Weights of a small mixture-of-experts language model, trained from scratch on English Wikipedia: 10 layers.
Below are experts of layer 7 (counted from 0) of a mixture-of-experts language model. Rows are named router (the router's row for the expert) and show model dimensions 240-319. Each number is 500 + 25 x the weight over its row's rms, rounded and kept within 0 to 999. Numbers have three digits each.
After each expert's rows: "gets" lists some tokens that make up at least twice as much of what it gets as of all text. This comes from a sample of Wikipedia text that the model never trained on. Tokens count by the router's weight.

# expert 1
router:510545506474472454483501546510504511521516534491465501548495495494512458510471477485526464524511498508507498517517481551497466494472454441509509483446517537523519516508501456494533539475494496511477468485518522475509500495533452548481494499
gets: " of", " in", "ing", "ed", " for", " to"

# expert 11
router:500543509499484464474513506489529503517529484468501530524487567484529504469468485486497475532488485517514502502448486529477483493469446482523518522463497509529506491522456481499526518481506461508494483510485518497505486525533509495489462476
gets: "er", "an", "on", "a", "i", "or"

# expert 4
router:526479492508475447507491561490481485532493502480517538522498518504502493465486437489519499549497474477483465514489406486505463516505512468488515496492489511492494497541486483500496516478512470478497503492501505489505502528505446503498466466
gets: "\n", ".", " ", "1", "S", "°"

# expert 2
router:489504488486456455438525492495496497497548500477484521549535520542502479473507486475518476505486487526546480551475453495463485486489469491486501517499509551505518511519483518539543509496533473503451503476533553520471479532536450489500518525
gets: " the", " |", " The", " at", "The", " one"

# expert 7
router:453512541521520496440499519498474479487465497482483497489513497511550493513471469513505457505485448490528507501471451513488483471498479482521496503497517499512512535530491445529512516468489457501449481459505519480452512545502490485493512496
gets: " D", " M", " T", " R", " H", " B"

# expert 5
router:478526513517466536498509497487477478497515540484484532514521521520505508506527495447524493509487481541520480496461462519503449473491469482557524532535517555544507543496504475462488505466502519480512481501537500501480512534516474488519532493
gets: " ", " (", "-", "–", " \"", "/"

# expert 10
router:489495501506486482493487526460484493529521522468482490550493510457494455516487491485508467538492494536491494531497461557467444500517472485520526495491517497516526495524484484522534495515544472516450477484491514471515462528496437497515508493
gets: ".", ")", "\"", "s", " which", ")."

# expert 0
router:487507486503477472481511476475507477511522491490494503518511532511525498519462491499497485491516489526522478514477478511471476507520463514520474474455504525519538516531521503499568519509494490529457469476506503533480500539465495528525510493
gets: "\n", " s", "o", "k", "a", "u"

# expert 8
router:512493476522459466467507514504526489501535513473459480485536551453528487502490479490511485544505444552482505513473499498455474462490487499474487518489503525524567502507467499484516495476524480517477484455499504499478485473499491525539475490
gets: " is", "9", "0", " c", " he", " m"

# expert 3
router:536559530553469524517514513511507527507544491484483497476493501505521499513485488467538467512521525527517486525486549490468514500486499455517501443482483482511526501473507511519501525451549482509470471427521504474496497516479493541526519500
gets: " l", "b", "c", "l", "p", "r"

# expert 6
router:507522498509533471464506501473476491522492519493472476549505547491505474497511493492503498525475509507520469514450474519477452462525492492522463502522498530557489546531512498513546512479497464512461480479485556447503467529546503514497500520
gets: ",", " and", "-", " of", "|", ":"